From a checkpoint of a small mixture-of-experts model trained on Wikipedia: a variant of Adam for the experts.
Below are experts of layer 7 (counted from 0) of a mixture-of-experts language model. Rows are named router (the router's row for the expert) and show model dimensions 96-127. Each number is 128 + 24 x the weight over its row's rms, rounded and kept within 0 to 255.
After each expert's rows: "mostly gets" lists some tokens that are sent to it at least half of the time. This comes from a sample of Wikipedia text that the model never trained on.

# expert 70
router [149 156  95 129 131 142  91 153 123 129 102 144 133 145 114 136 118 123 132 154 119 118  87 146 164 101 124 160 181 148 132 112]
mostly gets: " for", " with", " against", " For", " After", " during"

# expert 44
router [140 134  96 116 173 103 112 126 100  74 112 139 141 132 121 138 137 145 132 160 129 100  88 166 144 113 103 133 142 153 150 114]
mostly gets: " an", " a", " This", "year", "This", " largest"

# expert 48
router [139 157 111 136 130 115  87 134 125  76 108 149 114 144 109 117 112 155 136 124 123  92  89 182 150 132  98 136 154 165 151  91]
mostly gets: " footballer", " member", " politician", " largest", " actor", " leader"

# expert 14
router [119 135  94 138 115 120 114 155 117  82  80 130 121 149 116 127 116 141 162 124 110  74 112 154 127  76 115 153 169 149 131 118]
mostly gets: " League", " FC", " club", " Sox", " Rangers", " Tigers"

# expert 85
router [143 138 116 136 139 124 109 144 130  71 115 125 127 134  90 122 113 136 142 159 116 103 121 147 145 133 140 149 173 149 167 110]
mostly gets: "'", "’", "′", " '", "(", " Infantry"

# expert 17
router [132 174 105 123 119 117 103 136 116  70 136 145 110 162 129 119 143 157 151 165 129 110  97 164 120 107 114 131 171 138 193 134]
mostly gets: " was", " been", " be", " were", " being", " Succeed"

# expert 122
router [165 138 134 118 148 114 128 132  89 116  80 162  88 153 128 127 141 139 129 149  96 108  99 147 140 119 116 120 156 141 127  77]
mostly gets: " 1", " 2", " However", " 3", " 0", " (1"

# expert 38
router [151 144  77 155 135  97 111 147  88 128  91 132 114 171  65  66  99 150 159 149 103 106 119 159 141 107 121 167 137 136 132 126]
mostly gets: " United", " National", " Central", " South", " Western", " University"

# expert 112
router [158 115  90 170 110 106 112 146 119 126 119 185 107 156 154 113 102 161 156 134 116  90 136 162 141 126 121 180 179 151 125 121]
mostly gets: " ±%", " Pts", " Goals", " Notes", " GF", " Opponent"

# expert 34
router [142 149 113 112 129 130  92 138 113 105 104 151 147 117 125 147  93 150 142 144  93 110 127 177 149 121  98 141 160 131 139 146]
mostly gets: " used", " released", " won", " found", " received", " served"

# expert 88
router [130 151 109 116 143 121 121 158 138  72 110 144 133 108 114 124 137 132 124 119  96 126 104 144 160 141 105 166 172 137 120 135]
mostly gets: " won", " worked", " lost", " finished", " Won", " received"

# expert 127
router [183 168 130 152 162 114  92 152 101  84  71 158 114 105 112 151 125 123 141 158 104 131 111 167 161 112 135 129 147 187 133 135]
mostly gets: " ==", " ===", " because", " ====", "---|---|---|---|", " 3;"

# expert 77
router [149 131 122 155 149 108  78 137 133  70 110 151  81 136  53 128 109 145 143 131 115 107 121 138 183 109 100 176 165 140 148  95]
mostly gets: "    ", " they", " he", " It", "      ", "        "

# expert 113
router [141 147 108 138 138 102 103 147  77  85 101 161 137 118 116 105  93 157 146 145 109 116 117 155 144 108  97 160 170 136 163 140]
mostly gets: " great", " f", " st", " l", " con", " bi"

# expert 20
router [172 168  95 167 130  89 125 142  79 115 112 155 128 123 106 134  94 180 157 169 130 125 130 158 159 131 111 153 151 146 129 121]
mostly gets: " Clade", "---|---|---|---|", " 0;", " 2010.", " 2009.", " 1;"

# expert 52
router [138 119 110 140 132 110 112 151 135  85 104 140  93 160  59  55 124 138 176 117 135 115 110 161 142 107 106 135 182 155 124 104]
mostly gets: " Congress", " Parliament", " president", " governor", " Britain", " Committee"

# expert 114
router [134 130 111 166 115  96 100 134 114 136 117 163 138 138 111  56 127 135 142 145 120 125  97 163 127 103 104 120 161 152 127 115]
mostly gets: " Cape", " southern", " northern", "town", "ville", " Lake"

# expert 47
router [135 195 106 154 152  95 126 136 145  83  80 143 115 158 122 131 109 145 157 126 126 120 156 160 159 129 106 143 124 138 134 101]
mostly gets: "\".", " However", ").", ".\"", " but", " though"

# expert 62
router [163 159 123 150 142 111  87 133 141 114  92 154 146 177  98  93 134 130 129 130 114 112 103 179 148 134  97 166 126 166 132  97]
mostly gets: " (", " “", " (\"", "—", " \"", "\n"

# expert 64
router [171 146 111 154 125 106  90 164 111 107 120 146 111 167 116  85  92 153 144 136 100 129 118 180 143 112 121 137 151 188 120  88]
mostly gets: " University", " Center", "ville", " School", " Miami", " city"

# expert 89
router [147 162  98 155 126 114 101 117 123 118  73 154  93 117 100  63 113 140 140 140 106 103 139 171 138  97 137 136 151 179 137  97]
mostly gets: " Bailey", " Perry", "mán", "hurst", " Constable", "child"

# expert 53
router [160 151 107 136  99 146  87 138  98  90 118 134  82 141 107 143 119 121 137 163 103 104 131 177 178 117 114 147 151 157 152 123]
mostly gets: " approximately", " increased", " had", " 0;", " estimated", " having"

# expert 91
router [147 139 102 151 116 114 134 163 108 116 118 144 107 155 119  78 107 141 144 150 113 111  92 137 164  86 121 170 140 151 146 120]
mostly gets: " MF", " DF", "TC", " FW", " ESPN", "AF"

# expert 108
router [154 146  90 144 129  88 109 157 122 130 119 163 104 151  87  99 123 174 134 117  97 117 128 132 153  95 115 157 138 184 121 142]
mostly gets: " Steve", " Mike", " as", " As", " Jason", " Gary"

# expert 68
router [114 178 106 142 137 107  76 183 100 125 114 165 150 106 122 107 108 151  90 152 133 118 100 166 134 127 123 140 161 170 167 118]
mostly gets: " vi", "hylum", "mo", "mun", "tro", "tri"

# expert 36
router [150 136 128 187 138  94 115 155 125  80  81 151  97 157  92 138 116 147 157 134  74 106  92 168 173 136 131 171 154 130 150 101]
mostly gets: " ", " (", " Animal", " p", "'", " ex"

# expert 54
router [147 130 122 113 125 106 118 127 121 112 125 145 109 117  97 108 108 151 162 123 101  94 100 154 145 109 116 143 153 148 143 121]
mostly gets: "j", "ag", "sch", "ov", "z", "ó"

# expert 119
router [144 145  92 115 113 122  95 131  60  94  82 163 150 147 130 156 109 164 186 108  95 143 116 154 134  96 115 126 170 175 153 101]
mostly gets: " Best", " best", " Top", " top", " List", " National"

# expert 111
router [135 155 115 143 136 105 101 150 147 106 125 147 115 169 110 118 112 149 160 144  76 117 112 180 141  90  91 133 144 149 149 119]
mostly gets: " Coordinates", " Website", " Clade", " Owner", " (", " (\""

# expert 101
router [144 125 100 140 131 115 133 124 109 106 111 146 109 159 123 121 109 143 155 110 132  99 114 165 156 110 110 145 156 134 173 122]
mostly gets: ")", "present", "3)", "\")", "^{2})", " (8)"

# expert 71
router [117 116  97 111 138 127  80 112  90 118 117 129 111 160  88 101 123 170 163 146 113 119 122 145 147 114 114 148 154 139 157 142]
mostly gets: " Hawk", " Der", " Die", " mis", " Bad", "acht"

# expert 35
router [129 153 114 180 153 147 122 115 106 102 134 152 138 161 133 126 120 147 142 119 116 103  99 166 156 132 118 124 123 153 153  90]
mostly gets: " would", " may", " will", " can", " could", " should"

# expert 102
router [150 146 107 129 168  92 104 143 101  93  93 153 117 126 117  93 136 134 165 137 117 115  80 184 135 101 122 158 149 129 160  86]
mostly gets: " Constable", " RC", " Hawk", " Primary", " MC", "Best"

# expert 106
router [119 138  91 126 132 101 132 145 116  74 102 145 136 130 110 126 101 151 153 147 119 104 126 151 140 136  99 167 153 120 149 112]
mostly gets: " Racing", " Special", " special", " Super", " Trans", " Independent"

# expert 82
router [151 138 100 163 120 100 103 127 128  79 125 175 152 158 103  89 107 141 127 131 111 132 112 141 154 138  85 139 170 151 149 108]
mostly gets: " States", " Pennsylvania", " United", " Italy", " Syria", " Massachusetts"

# expert 92
router [135 131  98 136 149 114 162 141 141  95 110 119  71 129 123 109 115 140 165 125 122  80 128 157 146 104 143 142 126 153 137 131]
mostly gets: " Al", " El", " Lo", " Or", " Ha", " Ben"

# expert 31
router [134 144  96 138 138 117 102 157 115  95 128 133 119 154 132 117  81 142 123 152  74 115  90 154 132 111 153 149 148 152 148 119]
mostly gets: " Born", "Scientific", " born", " Died", " Synonyms", " died"

# expert 30
router [164 155  96 170 137 104 116 137 120 142 125 152  93 125 131 126  92 158 147 131 120  89 134 141 133 119 103 157 173 136 141  92]
mostly gets: " while", ");", " including", " While", " and", " include"

# expert 93
router [116 119 122 113 175 109  98 134 131 133 109 162 117 118 136 102 114 117 145 134 106 118  94 149 160 113 108 178 129 187 155 109]
mostly gets: "Scientific", "hylum", " Votes", " median", " income", " %"

# expert 6
router [110 136 128 154 168 134 126 126 109  79 112 134 101 174  98  99 136 163 125 154 107 128  92 148 133 114  94 112 152 144 176 102]
mostly gets: "\",", ",", "),", " 5,", " 2018,", " 2022,"

# expert 4
router [154 137  95 138 121 126 117 155 126 127 106 147 131 159 128 114 105 134 138 158  85 121 108 147 171 101 127 144 151 138 149 128]
mostly gets: " did", " went", " does", " get", " making", " do"

# expert 21
router [155 138 105 131 114 125 128 164  85 128 110 143 109 147  90  72  96 148 168 114 115 119 113 138 156 123 113 128 147 157 129 106]
mostly gets: " David", " William", " John", " Robert", " President", " Richard"

# expert 23
router [149 155 104 141 144 102 100 168  82 107  88 131 120 155 142 126  97 151 140 162 123 115  74 148 122 117 126 163 171 122 160 112]
mostly gets: " stone", " able", " green", " responsible", " positive", " fan"

# expert 5
router [141 131 109 146 140 110 122 119 113 120 134 128  90 177 105 109 101 142 142 159 103 138 112 147 154 103 125 133 144 138 108 120]
mostly gets: " when", " where", " However", " if", " because", " When"

# expert 116
router [184 145  87 110 153 115 121 130 128 127 125 144 117 139  82 123 129 130 120 125  75 131 111 159 154 115  98 138 173 150 160 117]
mostly gets: " 3,", " 5,", " 6,", " 4,", " 7,", " 1;"

# expert 24
router [148 157  94 161 112 133 117 149 130 118 121 127 124 137 100 107  90 124 154 156 102 125 101 146 169 107 100 144 154 124 122 104]
mostly gets: " dis", " un", "|---|", "=", "|---|---|", " Dis"

# expert 67
router [153 134  91 127 162 109 121 179 118  83 101 119 103 161 130 133 113 143 114 193 124 105 127 127 149 119 133 138 135 153 161 101]
mostly gets: " ==", "====", "\".", ".\"", ").", " 2010."

# expert 22
router [139 131 127  91 148 106 105 118  91  96 108 126 105 163 118  68 126 146 105 138  93 121 129 159 141 119 114 155 145 162 156 117]
mostly gets: " (18", " 33", " 34", " (5", " 36", " 38"

# expert 95
router [134 149 122 145  92 139 123 131 105  91  89 186 122 149 122  91  87 155 137 141 108 108 130 160 144 117 121 147 173 159 149 126]
mostly gets: " MF", " DF", " Constable", " FW", " (8)", " Battalion"

# expert 51
router [165 139 114 156 122 137  96 144 125  93  88 159 105 162  98 145 100 128 156 158 122 128 110 131 133 128 113 126 175 152 133  88]
mostly gets: " Total", "After", " Preced", " Succeed", " Date", " During"

# expert 49
router [114 131 121 156 144 132 126 118 104  99  99 132 115 126 107  85 113 160 179 164 120  92 124 166 140 110 128 135 148 161 138  91]
mostly gets: " they", " who", " They", " what", " she", " he"

# expert 59
router [168 134 133 190 147 126 117 141 101 117 117 157 118 153 106  97 118 132 143 143 132 124 135 166 120 125 126 174 137 136 146 120]
mostly gets: " ====", " ===", "ा", " ==", "\n", " classification"

# expert 117
router [124 134 101 124 158 108 137  96 100  98  84 158 161 136 130 138 119 122 158 163 139 106  86 181 170 114 119 154 148 152 160 111]
mostly gets: " one", " This", " each", " another", " every", " a"

# expert 69
router [133 136  84 127 123 125 118 124 111  85 108 134 117 143 108  89  76 137 148 135 106 109 101 153 137  93 113 135 131 157 158 121]
mostly gets: " St", " No", " Co", " Col", " Dr", " Vol"

# expert 15
router [155 138 118 170 119 134 123 160 106 105 114 156 122 135 125 142  96 155 126 147 128 115 116 139 145 100  76 123 156 180 163 119]
mostly gets: " †", "=", " POL", "):", " FRA", ":"

# expert 105
router [147 172 135 155 127 111 117 161 125  71 108 145 129 123 114  79 116 137 161 147  96 126 114 151 163  95 118 158 194 158 157 103]
mostly gets: "ism", " History", "ology", " Education", " education", " life"

# expert 75
router [144 147  70 104 143 112 115 139  84  96 100 113 111 132  96 122 121 120 157 109  95 110 116 147 143 117  91 133 138 135 160 104]
mostly gets: " P", " T", " L", " N", " M", " S"

# expert 103
router [163 122  95 118 127 113 141 119  86 123  72 136 103 136 130 137 103 135 148 130  85 127  91 137 160 126 114 141 119 142 129 110]
mostly gets: "–", "/", " de", " Mc", " Van", " del"

# expert 43
router [131 158 129 182 100 114  88 169  94 137 109 151  99  98 102 103  94 138 138 136  99 128 126 152 124 124 102 153 168 163 138  98]
mostly gets: " south", " north", " located", " east", " near", " west"

# expert 115
router [150 145  89 136 138 109 110 126 120 105 114 130 116 150 106 123 124 135 136 179 126  99  93 172 155 117  95 148 142 134 139 118]
mostly gets: "In", " In", " After", " To", " towards", " By"

# expert 7
router [139 155 109 128 155 140 131 144 107  76 104 130 101 167 112 106 106 140 144 126 129 141 108 156 130 119  72 118 154 153 127 119]
mostly gets: " 28,", " 24,", "\",", " 2018,", " 2009,", " 2023,"

# expert 29
router [134 134 127 122 132  88 118 160 108 116 116 123 121 137 115 114  97 162 129 134 102 111 131 148 139 115 129 192 181 153 160 143]
mostly gets: " there", " There", " right", " front", "There", " below"

# expert 55
router [156 146  92 132 142 113 114 134 100 125 106 137 109 121  72  79 106 140 158 136 130  78 145 139 147 100  96 169 141 140 135 117]
mostly gets: " Hong", " Joe", " William", " Lin", " Mike", " Lee"

# expert 39
router [155 129 136 138 133 124 106 113  78 119 112 148 104 136 120  79  97 139 158 118 136 118 125 183 163 134 126 186 130 132 178  96]
mostly gets: " million", "%", " %", " lb", " minutes", "^{2})"

# expert 10
router [146 122  87 121 146 101 142 158 122  96  96 160 120 124 129 110  72 142 128 164 113  96 103 140 164 133 141 140 149 150 114 100]
mostly gets: " his", " their", " her", " its", " His", " own"

# expert 110
router [149 142 101 130 119 120  91 158 140 110 110 139 112 125  84 108 116 140 148 126 111 107 121 164 145 114 136 147 164 150 151 134]
mostly gets: "present", " Synonyms", " Nominated", "cooled", " kW", "100.00%"

# expert 61
router [150 152 106 161 140 130 127 156 106 103  95 133 119 113 135  82 112 154 179 142 110  86 114 156 130 146  97 147 149 161 174 107]
mostly gets: " latter", " ship", " version", " letter", " city", " film"

# expert 100
router [143 123 130 135 131 103 127 148 111  65 107 160 123 130 105 113  92 161 163 129 116  89  75 168 135  96 111 187 151 144 128 112]
mostly gets: " military", " European", " Army", " World", " Infantry", " National"

# expert 96
router [154 147 104 145 165  91 119 159 118 104 127 143 115 174 128  96  96 143 148 148  97 109 115 150 171 111 115 158 182 179 137  96]
mostly gets: " many", " several", " various", " these", " These", " such"

# expert 3
router [153 149 121 125 118 129 110 145 113 103 115 144 117 149 124  86 146 123 122 119 137 123  86 154 151 132  92 108 137 134 150 138]
mostly gets: " is", " are", " was", " had", " were", " been"

# expert 16
router [135 163 108 175 123 127 128 190 106  81 103 152 112 184 116 100 103 155 161 135 133  92 104 152 144 118  84 161 157 144 160  91]
mostly gets: " footballer", " singer", " artist", " champion", " politician", " coach"

# expert 13
router [148 144  87 147 125 122  97 141 137  87 125 169 113 131  91  96 111 131 168 165  57 108 139 133 159 114 114 169 157 155 129 114]
mostly gets: " Love", " Night", " You", " Your", " Dream", " Show"

# expert 121
router [138 148 123 141 106 116  95 147  68 110  99 165  95 159  97 133 120 145 109 155  93 119 110 177 138 106 106 126 121 128 168 123]
mostly gets: " M", " H", " G", " K", " R", "R"

# expert 97
router [151 180 112 105 134  69  90 108  87 105  92 136 127 108 101 100 123 151 144 131 120  99 120 135 153 113 118 171 141 146 129  99]
mostly gets: " km", " Votes", " ft", " votes", " kg", " mi"

# expert 87
router [150 133 101 174 127 100 113 148  97  99 114 132 135 133 122 129  93 126 142 153 122  97  98 135 134 115 110 124 146 128 162  90]
mostly gets: "The", " its", " the", " The", " their", " new"

# expert 1
router [140 183 105 136 112 127  95 135 131  77 132 128 119 146 122  98 136 130 148 127 116 116  86 137 123 127 138 155 135 141 128  96]
mostly gets: " has", " became", " are", " is", " was", " She"

# expert 76
router [150 111  97 145 106 108 154 114 107 133 126 136 119 132 134  84 137 169 175 104  97  87 146 171 141  99 136 141 150 140 117 157]
mostly gets: " Smith", " Singh", " Jones", " Johnson", " Bailey", " Khan"

# expert 118
router [123 136  93 156 149 128 121 160 136  87 118 182 146 125 119 131  97 154 124 135 107 105 115 151 135 112  85 155 142 146 150  93]
mostly gets: " [", " †", " “", " (\"", " \"", " medalist"

# expert 84
router [147 156 112 172 132 112 106 134 137  82 108 145 105 156 127  64  91 127 170 130 104  90 126 161 135 116 127 131 156 154 131 107]
mostly gets: " School", " Museum", " Center", " Institute", " Festival", " Company"

# expert 120
router [137 118 123 133 119 114 122 116 119 102 106 140 149 166 122 123 119 147 151 139  92 100 103 141 129  85 120 169 162 124 151 105]
mostly gets: " USA", " ENG", "    ", " †", " 1–0", " 2–1"

# expert 98
router [141 152 135 151 126 160  91 164 122 102  80 123 125 156 132 116 109 151 153 168  99 129 103 140 154 112 110 155 159 165 156 112]
mostly gets: " using", " include", " includes", " including", " contains", "tia"

# expert 18
router [142 155 106 160 128 111  87 157 126  79 120 129 123 126 109 116 100 146 140 149 116  90 132 160 123 107 102 137 162 159 150 114]
mostly gets: " at", " near", " attended", " reached", " At", " entered"

# expert 94
router [171 144 108 175 159 119 106 153 101  99 105 140  98 152 113  98  90 148 159 154 140 121 137 168 186 118 101 143 175 178 126 123]
mostly gets: " people", " members", " games", " children", " students", " areas"

# expert 126
router [166 143 103 200 139 128 105 138 118 120 118 143 110 137  96 107 116 145 131 149 124 123  97 130 122 135 130 136 154 137 144 117]
mostly gets: "|", "Scientific", " Turnout", " Highest", " decided", " •"

# expert 25
router [154 112 127 140 135  87 103 144 140 107 124 157 112 116 121  91 122 145 160 118 114 127 127 158 125 115 136 145 150 125 144 129]
mostly gets: " Website", " wrote", " (1998)", " (2022)", " (2003)", " Bailey"

# expert 80
router [130 143 130 108 161 132 120 149 103 149 115 141 120 159  81 113 118 167 151 152 134 114 110 142 129 134 113 152 131 121 137 126]
mostly gets: " $", "$", " +", " \\", "{", "–19"

# expert 72
router [116 158 113 134 153 126 106 171 143  96 108 130  74 145 123  99 115 128 124 127 102  95 126 143 139 118 136 132 167 130 141 118]
mostly gets: " Location", " Coordinates", " Website", " Genus", " Born", " Species"

# expert 9
router [143 113 109 128 117  73 109 134 107  62 124 116 126 142  88  51  83 159 129 118 100 125 146 172 139 114 157 147 124 147 115 108]
mostly gets: " water", " city", " sq", " town", " sea", " local"

# expert 99
router [152 124 112 133 140 139 123 147 107 135 100 151 129 156 117 141 117 175 161 145 145 117  89 150 138 106 121 133 126 147 162  57]
mostly gets: " †", "    ", "      ", "        ", " *", "="

# expert 83
router [143 126  83 119 143  99  88 142 130  97 109 113 148 149 127 111 109 150 134 147  82 121 123 151 174 106 118 115 159 161 174 121]
mostly gets: "On", " On", " born", " on", " (17", " (18"

# expert 78
router [124 151  82 123 134 120 105 173 140  75 107 143  99 169 110  91  97 171 147 150 112  96 138 144 164 116 135 148 166 150 124 105]
mostly gets: " Votes", " Candidate", " Position", " Title", " Rank", " Length"

# expert 107
router [155 167  82 130 142 110 135 141 153 111 104 162 108 136  97 102 114 161 164 133 105 118 117 141 173  99  89 119 171 148 151 140]
mostly gets: " during", " until", " During", "In", " since", " before"

# expert 42
router [123 117 119  95 130  97 128 145  76 108 107 156  92 141 133  75 110 155 147 169 106 104 104 135 160 121 122 122 162 140 141 119]
mostly gets: "-1", "-2", " III", "-3", " 3", "1"

# expert 12
router [131 139 119 100 111 157  85 133 108  86 103 157 114 130 123 129 143 147 126 109  87 112  89 154 157 100 116 138 149 144 158 112]
mostly gets: " —", " +", " –", " By", " −", " x"

# expert 45
router [149 131  89 123 132  73 115 143 113  83 117 139 103 158  96  81 130 156 146 134 121 121 108 131 160 118 127 106 185 137 140 122]
mostly gets: " 2010", " 2020", " 2022", " 2009", " 1990", " 2019"

# expert 27
router [124 125  90 140 176 115 129 126 104 104 117 139 147 170 123 118  91 122 145 149 113 108 119 145 148 103 107 160 156 155 145 122]
mostly gets: " My", " A", " An", "The", " Your", " Blue"

# expert 32
router [137 140 102 145 141 129 112 143 121  69  96 143 128 128  87 111 117 146 150 131 102 120  92 160 154 112 114 125 156 139 193 120]
mostly gets: " of", " among", " During", " during", "During", " for"

# expert 11
router [155 139 116 131 115 120 117 179 121 130 115 147 124 142  88 123 114 186 135 142 109 107 129 130 174 118  99 131 138 150 175 118]
mostly gets: " Turnout", " titled", " Operation", "1.", " †", " Starring"

# expert 2
router [144 155 117 150 139 110 100 180 110 108 114 147 120 152 115 132 100 139 129 137 117  83 113 177 143 118  95 156 125 150 169 118]
mostly gets: " anti", " sub", " pro", " st", "De", "pro"

# expert 37
router [118 124  93 135  95 112 125 143 112 140 115 151 120 147 112  89 112 121 125 138  81 111  98 159 145 104 122 125 142 164 141 108]
mostly gets: "An", " Binomi", " See", "Po", "S", "Gl"

# expert 109
router [169 129 110 163 170 109  97 132 151 104  79 156 104 171 111 137 108 171 128 131 122 135 125 132 147 139 122 165 160 147 141  99]
mostly gets: "---|---|---|---|", "|---|---|", "|---|", "|---|---|---|", " ±%", " Pts"

# expert 41
router [132 152  82 165 137 105  91 135 135 140 114 157 158 135  84 103 106 147 130 135 128  86 159 158 126 101 113 115 131 137 112  99]
mostly gets: "con", " Per", " Dec", " Con", " Pre", "pro"

# expert 125
router [171 134  85 132 137 137  98 112 129 137 108 108  97 183  93  84  75 141 136 149 133 112 119 135 131 137 141 159 157 174 155 133]
mostly gets: " Website", "hylum", "Other", " Owner", " Starring", " Clay"

# expert 90
router [164 125 101 119 102 135 132 132 142 135 111 137 110 138  86  86  77 156 114 136 103  96 119 164 133  93 125 124 141 130 126 150]
mostly gets: " Jan", " Racing", " July", " Press", " Nov", " May"

# expert 26
router [158 179 106 129 128 108 118 144 119 123 118 180 126 161 117  94 132 128 122 153  97 112 119 159 149 102 130 129 152 159 127  96]
mostly gets: " until", "    ", " Toyota", " MC", "      ", " RC"

# expert 50
router [147 138 117 140 150 130 159 127 108 113  95 153 117 131 107 118  60 135 138 181 110 108 130 169 131 115 125 126 166 133 145 111]
mostly gets: "Early", " new", " original", " real", " interview", " royal"

# expert 58
router [129 145  63 102 158 120 107 117 119  94  99 138 113 181 113 133 130 141 145 137  96  75 133 154 150  97 109 123 149 141 130 132]
mostly gets: " (18", " 6", " 7", " (17", " 5", " 8"

# expert 104
router [156 170 107 129 123 103 117 127 134 128 118 143 102 126 120  94 132 159 157 135 104  98 137 154 139 116 134 121 144 160 132 105]
mostly gets: " he", " she", " He", " She", "He", " who"

# expert 57
router [181 179 111 157 144 138 113 148 104 140  89 152 165 167 114 153 117 156 154 134 115 121 142 185 132 118 136 172 138 153 158  92]
mostly gets: ").", " ===", " ==", "\".", "|---|---|", " 2009."

# expert 0
router [138 123 119 154 133 119 102 151 119 111  96 136 132 132  64 131 114 122 179 150 110 112 142 148 158 124 103 160 198 138 143  95]
mostly gets: " song", " victory", " relationship", " loss", " it", " album"

# expert 86
router [137 151  88 157 137 107  95 181 122 106 124 143 116 161 120 118 108 156 133 159 113  91 102 151 146 101 107 137 172 139 142 110]
mostly gets: " you", "...", " we", " our", " You", " my"

# expert 124
router [145 141  97 137 137 155 122 133  94 115 102 144 118 122 140 101  89 144 161 157 108  81  88 154 155  86 127 139 140 126 174  83]
mostly gets: " and", " or", " &", " but", " including", " et"

# expert 33
router [148 151  85 130 166 108 125 123 107 114 110 138 127 193 124 114  93 134 152 181 113 117 118 151 188 114 129 130 172 150 141 108]
mostly gets: " some", " these", " many", " any", " two", " several"

# expert 123
router [182 168 104 172 168 129  96 128 143 102 110 138 122 144  96 150  73 138 121 158 133 124 107 162 146 129 116 137 139 164 158 112]
mostly gets: " Starring", "1;", "Species", " Release", " |", " highway"

# expert 65
router [149 138 113 135 140 106 122 121 117  98 108 136 140 104 103 106  95 153 169 126 108  83 121 186 153 133 117 145 153 131 179 123]
mostly gets: " †", ".\"", " ", "with", " NED", "\"."

# expert 60
router [110 130 105 124 133  99 122 185 133  88 103 125 113 146 112 121 104 134 147 145  88 126 103 131 163 139 154 118 164 141 148 150]
mostly gets: " due", "See", " According", " Turnout", "Career", " Species"

# expert 79
router [123 152 103  97 163 106 121 146 105 112  96 132  93 139 125  73 104 183 140 155  88 112  97 166 148 121 121 138 140 169 128 115]
mostly gets: " 27", " 30", " 47", " 26", " 25", " 20"

# expert 28
router [146 116 118 131 145 137  93 150  89 117  98 130 100 135 102 130 109 128 151 136  90 132 139 156 153  90 139 140 140 139 177  93]
mostly gets: " 3.", " et", " ====", " hp", "\".", "1."

# expert 46
router [146 149  98 158 112 118  97 129 106 102 107 168 112 108 123  84 128 149 167 151 111  80 122 143 127 100 115 145 151 154 119 108]
mostly gets: "ie", "ia", "nes", "ade", "era", "ye"

# expert 63
router [133 143 107 149 107 134 106 151 135 111 125 153  86 140 134  93 120 167 152 167 106 129 116 127 143 101 114 149 159 166 136 102]
mostly gets: " named", " called", "ə", " renamed", " titled", " known"

# expert 40
router [125 120 115 148 142  85 126 154 121 129 126 140 138 151 111  95 144 135 164 125  91 121 107 109 147 112 156 139 131 147 131 101]
mostly gets: " Hawk", " MC", " Pok", "Ra", " Rie", " Bri"

# expert 73
router [161 137 102 169 115 110 125 124 143 130 115 121 136 125 132  99 108 127 107 132 127  78 130 173 132 100 140 114 140 143 121  96]
mostly gets: " ==", " ===", "E", "W", " ====", "See"